Weights of a small mixture-of-experts language model, trained from scratch on English Wikipedia.
Size: width 224, vocabulary 16384.
Training: 259M tokens, 3669 steps.
Below are experts of layer 7 (counted from 0) of a mixture-of-experts language model. Rows are named router (the router's row for the expert), gate (a neuron's input weights, with its number), up (a neuron's input weights, with its number) and show model dimensions 0-223. Each number is 128 + 32 x the weight over its row's rms, rounded and kept within 0 to 255. Numbers have three digits each.
Before each expert's rows: "gets" lists some tokens that make up at least twice as much of what it gets as of all text. This comes from a sample of Wikipedia text that the model never trained on. Tokens count by the router's weight.

# expert 28
gets: " a", " an", " A", "A", " first", " no"
router:137140160107168126141150114100069119058109124070177147130131147147112134120117105129103084143133114207122126138115109135066094178098095112107125159110097093151088116188120164105089125083161101097140155164115096159156114061187125180153087144072104105114082152177142081101140176058118122129188110110109150089147192095116116093165088148121113061109108186199188106095142105134176091157116135128119134085133148148146102154144098071177179106137127135115159071078138130142123153112162161081118193124133161138157141101110142091206162181063061114151115130087089098098093159135155129144136093111154120131162099103153101145140173166108113122121130184133111142175125099111061120115180
gate0:220192148168163117086070099122096106119148101059200125119145102124097143117139138150093090188130141162148071059085135082113153111158125136101121147178175157104162162127139187099135168097146125157128140146055124157147119071121126143118112160136145135117036199153171144132139137121174164168135090172128126124104125097132137199137154119143137110141112114092111158108092158151135116106094150100060122104176139145148156147142164172115096132112137149106140162158162120106073118147151137090140158086119103110155110065136171075168129121166167060114141120143112141115140105095099136060131169081107182155127037087135141100095138159135109107212163125142069135133075107109137102156090
up0:177188116193182143122066101141097070104163088050162120075180084108127123132147161157120080138145103155136107113060122109140141131160164148158140150145112154110137179074087157070104136134125144121148110151031122201083083052115113140112132127145125138139076158142130132164127140126177138195151086148127136129102117105158143166129170135127142124139123128118129145105109150111123121108069113060109114115180102129141122137131153162114067101123055160122126150169108133130114130135093149116174143071122142122154110081150125065172098155143158100122157105139098173182132091101097181071119181138108147157171059120147139067073132177124097107181185095157087157157105165157112073133161

# expert 3
gets: "3", "7", "0", ".", "2", "8"
router:114082134079101167118116184180173128127091069176162112072074108185099089149133134127151128164099153153138115146150113148152141079182111113136151143115147110183130187141115147088082145108114136114159144112088127181120110114109186146125160108154111178059163152089137163092167084175163158176135122137164079084142121137146183136201103174182068127135095071125117138108146139129125166181152188149157122203092137193118122108115121145111157096152135079095117065182107116154103131142115163152172108117120163116163138185113140159174079128129093124105112119112119183181165067100179173108111137100141127091153099088132118114102153137136189161133147119159143122199161126093115106141208
gate0:114132119057127146158147190119124129118079102110186153139122125123121118098120058149152123138160138166107130163088167132090144157109161159145149175186138142142127184146172148121127106150133129193113158078115097059158065093144079152115103123146107209115150163130193123148141166098178078115148138167127133121133060123247154149156115141115138109113126093166142122129154173103101106163156134100115129179143145120136140092101115120174116174139161138098101137152124091128173195110105115072191154098085166174094032123093108112112170101159199084097076124126187187179100125144104138092138152060148122126108146128107099126153140167110106166119084168140109173140137121157132179121138
up0:147132136151133136145170203108139105157089110141182097130124083118126167135161145148200124114125114134082093102077161161156153088085122178174140202148107126130148157156191158108115137120159122137083178108138177085140126138116110111126124132173155179155128118153158091118190118133143187094181135174138100136115128136204155183159142152162161110136070111223138112131208150094103121136147163095108134169139125074126133145138112080169143175125165121103091138087127104085166166146049148177197163095115100132103129146146068122174173093161148165121113183086164116238077130126171125105113081123131105137111143090103169086149142138137121122104072093135126166128122095157139136129153

# expert 19
gets: "1", " |\n", "2", "\n", " (", "9"
router:048150172118168139114176147112193148125091175140147154115123149116198154144107177174137076178130119170131090192099129123148133092112133094138194126113200113133129138137093122171195123110133120139126137173170120117084052137160137160165159133194161101165117121129141106141163140147211108175107179144117156089126163157148136147149078095087093158188131126109121136104130130063091069133146084126080205172097106149085153128143179167100123131131111073129174099134078072084196135092141143182089106153160122136144123199122130094156142142077110078118173129087112143088099082177122112118106138124105147132122129142172135139117137119154109118110124087158131131173146065119093075158142
gate0:105128153116151108175112125090107079135121091084102091127062094134087207117101089123086129095146066160143072130098094127138044149135069118148219146127132151153154149140127109141141139085136070152089060155050109107139073088146185152132157120107111112136138138143168111156155150132168074128144104122182115159142134087139110196233129125125181105116117107158095177139156145155096091105158134151125144094101133153131137085138118117088118135151124149092106101101111071060136139050141137118123197110182141103137161160143121146091165099184130140098149166078095141135127132124132121124112064130094132106162101125150102132093163182128096174130170080184151100196103130136135137176152
up0:117125119143173132154104115089132089139096097077110107144119074117076208139095085134079117068141046183128115149098094118132082150135035096105192130105138170139162175155132116096130122117133107141119049161062141078117076082199162135161165122109134108109150086128155088133173136112129091121107106101146103123119139073102121190244143134113188125092116099153078205133135160158111125097187129136126140106113118176110123112129125128078141120154124126086089082102091117093147098067169170118120128134204137126116131158130156148129195127170110134163153149084073147124148143142097095113136067132132133129180097129160120112107155153143086142120145110182129086165102111152159150130141

# expert 1
gets: "0", "5", "8", "1", "4", "3"
router:119168138111174162116120162176087135086117152165147211121135182090123067132153098087103117151095122053066178125088105091120152150182124144099119161123126181177156170148125117126124125088098121168092134135126170147126084134062076116114131158141099134115160143089161124106115083183125181129163178084150202116100190148133189168189129164183143170192032147079133112153156116169178168132124103094162095155118148150125120094090127141079141151177145102137121194126138095134145171153130150123100141141117108145088142094185153094117103169125118126092134082166112160180103147156115122104098158125109109188133138104174140117178174116123077130110118093144180133191109125110109094139112
gate0:071149144119170147166104151128081091096200139170164179079098080123159087131181160128170101134132151136103130140128116125120157155142142150091078121114115116191117105146122082217109106124137182176074116139140077181128144090143134144061113099178123158122087168089132118127134123126124106118173157147142094115151159071161112106112149163128129141099218100130106142155145119115161000074089112098185162133103075147130157134098139117154119105121076142126116124169093100178097153209093107070077130103105154116143121157109117142107151127135140174119077070163120100143125131054165139121110142123110109115083178127111103133135156119141157089157144055120168062123157084127131112162128
up0:129095109118108128086198117088157121136096164104116069164172166105116178150093083141133138114088101089126104133148139133129122154109099079106183113103194135091115149091094135078100167165124119118177112129161166137137122141145121098172146140067135143184189101182107106143081104141139103170096129165084134111103022168112133137147140130162083078153107178167126142067161103076078162146130160151086066126124134079102098128156108146044130081119183071115164123106120128095144123066147107170120106154149113103115103136170122114157097134080170087147168165108118172125134136164102076098133108147128126141207124145134129111128170126090116149140129239103083163135111193097135126082123

# expert 14
gets: "0", "6", "5", "4", "1", "2"
router:152133118077177088134140133147173158110133162121116177114163169114079066062163103155166151132150105127112160126165165145139117156146131135065150153102120160149173172145086167120128173070132128056080139103110147125129105119107125084142066105139084173126108121144144193134102105145187075087133119129103128094151105106173099122148169090088082079107098179102149149143125126109115144174114117139130128083097120126097105097114143148080205124147166089109082179178131184108103112085115146145156056107148120141128070154173166143152075174118100049104103143115094153170113142163183166110077142126162151178083124100115077170096129186129129202160158124175124124108137156111137116209119
gate0:146101144069165111166077095111108145159118068105156120080110160115092139141150128188181094092163145099166079106154135151071096162178158061116169148147112070122140224103149066120180119126104136120090137093164130086162123162102146150132128114150162116141131126107095115171137116115138130137080182184174137106098081093134121124126138120137117085156176121170164079139107169151211150161188096185118111121175150146127078119158108124110123093080105104140081145082086055109078095093150077156162178093100139114070133131140113136147099150070175065153113071108145159149094117134120201139137045113179114135087115130090073155144138123122135145131137091123142121096101133107117129139128
up0:089154161085113150101100145112137102120119156104193139090145157104109117069101127107077163155095142096208111153119139127099106148143105089171136051118174126141077141199142117155114122161162118139124104111080115177117126123111150091100174088128202105126130138108102074126195098076060122137159102106128100125126163092137123165087148132082172175114074079113163151099143144187156109155148099147216123172167135139090162149173142128179113140141173123109107129156109155158129190083141153117118094208139124177182158149157149093086146113171077150165136102156087103082182139154122145117169133159120130081107106134097166075139121062167160136116169135164171163110157095114177174103107

# expert 17
gets: " and", " or", " but", ",", " &", " to"
router:125134102103137074138103154136122150132137119160191120130163126158146133154118132093129138096185118183162138096104146144108155096086078081119103104142102165163078139128132144092174184139135143115195093156103129140141175111083132210168148086146085105115128121065145116153166083101124122114109086091130147157160173118115134129151153094059124196076152119125115155140169167168103162192146137148084079118176113099120146141142144123147134149092151104146088122110130117093148180155110184094072091136069111166184085124160126178124172145086123147131195152053107194150181095119117136089157166165143157121130165130141197146105132138111164170170187153043093120149189130118191138109171
gate0:121119175113108096196108138122131130124062105141088171141115082194130126120123134147128106127108140160174127104132124167142144137130187106129154098099102113058123112063155102131128162141130166133156133197129174139119033143104154177100084163128128086171114160106153159114100081134157159144154095085096151127166154134101164151104149133185085102113112155110148112126156140165131152128164115131207078140143085133148123131106140090109097155053084158084078148118172101093118151121085137155120200149096141097069115163104127119121090109094109079108169155169126179146163128168184179111164135161215119135081084090155189162120109108095114151107140117046147181179122133187086133092166
up0:140113117090081140106159170175095156062148158083167106167160138077110127179135136125180122127134117111076116148121100068106147138194144140104131163196106157141157105184093109163130158139103089117101120108132086084102174110126108074161087092136157147105128149187134084132157155126120102145135125132102077089097103118133068121134111206113150166125120127107105178110147067134123121107106160092070140055081169146187152099127092151147175112153089114121161122190123150135151112144167077089157046152116119211122102086113125109159127173147152181123128119134143091116066105113078085106099090079146114139182071139115084157086193154143095137129120093163101102096158142072151151144086

# expert 6
gets: " ", "–", "1", ".", "4", "5"
router:135104119133158135096171155106127091115136081130107080147132133179135112151113146134166123158059164138056137118147152156168179143145099098147148131145101119088153197072119150129097067092119051126110117167212073161101111180161085095092150115111120116121096158095171083081085160117255123134095141140142095101143178131186103091130156098094115149102097159090138100166129109086141143099122112125159167104106093102102120151115112172073145100142129094106103120083108093125131099124167105194084103115129140157138157182127146142171121151106143145134133158159127160148141147122095165147121125094114121181124162067082044131123118120186118116127126126212107112154070067181160113101175
gate4:085135137142142196127096161148148095100120181147172176086175141178185102132126152158165109102160132176133167081151165127123102134180141140102090059133104107169087158156116161146108141106141141058153130128133078098103095082125170138104141122176150151138126136112076133159105076141124155104148129172087124132065160169175075105086108111112130158160100081141150143139114114121174081119179155068170130088079144118187120098124113135149157102133111053111138148088167171123079093156153150128116102106054136130131145130121153091067067099082156157142086166111163112152112133115127137166176135147146104147157159164123111037060203054140154101101119106161172085167129131101130124116085
up4:144123151183181157078082113067120109134076113139120082070146125124086147093080106150146127061101146109197121140167104148139146075092092109099114128146126181138152148128148067094096177124158088157150168141143103095138163162153111118152197112096114107098153064107084145121137115107109149125135157183144124153160096117186127200163136103072103039105112074112129145125134150185127192079138099122131116139115130121182076156072135140127163112126071123156167136097130158116121077170124165092135135141152116134152169075087089117136136134178124070147105127124060087103108145112134121099136135203148157200165137106146113140143100115162129167194144160121117086202136199110119118121167

# expert 21
gets: " ", " (", "9", "0", "–", "8"
router:109135104107104140112165087106091142084086116118126117119120165141150135131143093117091136087077128087127122156085178156145094084132079155157132131125113148146133183127169049147110135142208125135039137116140111165165116166163060138099156153169054077154116109168103160172116166162116150151142178173148166116126103156095065151077168167148118141133113166169093124117129112117120109117116159078117093125113150122146164121152073111100143117086088120130159195150166125129178170202093092128113142160081142112106107221127121108110162172165089170133129101088110079156126116082093161086089128099053143122078110145149133119079155114115156121166131159093101186161112052094094154076141
gate4:126133085101150142151079134085138170126131120168134171109146111076089176112108096138170151084106179132121119143060158127107204141140123125155037140089149084162166127103174122155166102177181108125107082096158165174201102136141136112172153157155137085106159134139131129105140165128070066093087111073130118141099133110125152065171193127098144110149140079140081139122158148112198127087188127096141128095154161145148137160145125100135110139186100114097214114147080153131160120129121158166111149075091144089119090157126057115104096128118137154137126153128154171098147091123103154132141161148097122027152173150099132175111174124111135084057119135101080071145114125154106170105163
up4:161163168101056127090136102139140168142135113162154135169165191070138150137136095117116159121123148099178141147097112101164094174144107091105124141116131152106141092107098094135061092105162126101130144113122158154112180092145096107050145124151104139107188153004085111136062143143093114096151144178113126129117140130106105142101080150102187120128185154153153094098139114133095132114139139096149081161115137137127144153135134202156073129179156073133128161133117151117155125088121117116191069163040091176088108155144128144098165083082092167104128188153108122153108118171138076133132124135099093184101109116159199117140171061077131144178145163062119107138116093139176109121104

# expert 4
gets: " of", " in", " from", " by", " the", " at"
router:091105070108109128161111071172123125126090113148126166139173170162162102115171146083095097119177098119171114130200087107146126165147087157123088142079141190180124101149121136112088101107152120098133184138134165137058112070071124135091161191113130063158145200154117173088148109199090167174111150125101111136112099068108111193115193151102128085161105128176110126167138165143079085163115134095177139123149120130148120128105152098133131139082138114176121084149103094131147125187102150116151182125143106104150108064104056144076147111189113111086136145109113082089151115125116145115056096109140120120153097131085111112080109127055087153119187115127143121076144153130108150080099
gate0:085132174089166151132133146093127073080140128117099149092171186113164197087115156140135122120140097183149098120072111107156156136186055074121029132144162130202144101071123171127144095152148220114057131119166080158135082061106143167082149181130154114130125167163161168110131136135147135136192127135090168118100120163166116149122116099137094125126178158187142177146106140138115057115111146165121153107140127146109099114184116106172159103156099141141096141176106136117143097164159114088126172114119092122113151089059098158077096143080135137139159130037091164116143154090126129123126096135114098142134144093133066108131144089112130084143127101102163121159141146154123081074163
up0:133122116163067119111152116166150150164097181157149121133122056124150144171151083153099136121086163148124137116131121155140155160117159154142128128124108068059097175180106070091138074122136083128181126112097178083155118171115106084130071071138111154068129161099089165134074116106071134140066143110081120128124122112117144111104111137112191091143138075052077042103134159138108172149189169119102135141107115093082114208129071172112047091104137119173129142142145122156214123125098100134110158131095168132104105150164123086133146134139098114125123167190129131139157123182146104125147178128137153117134127142136161120103162177117148095076135129186109133086107135156193163183088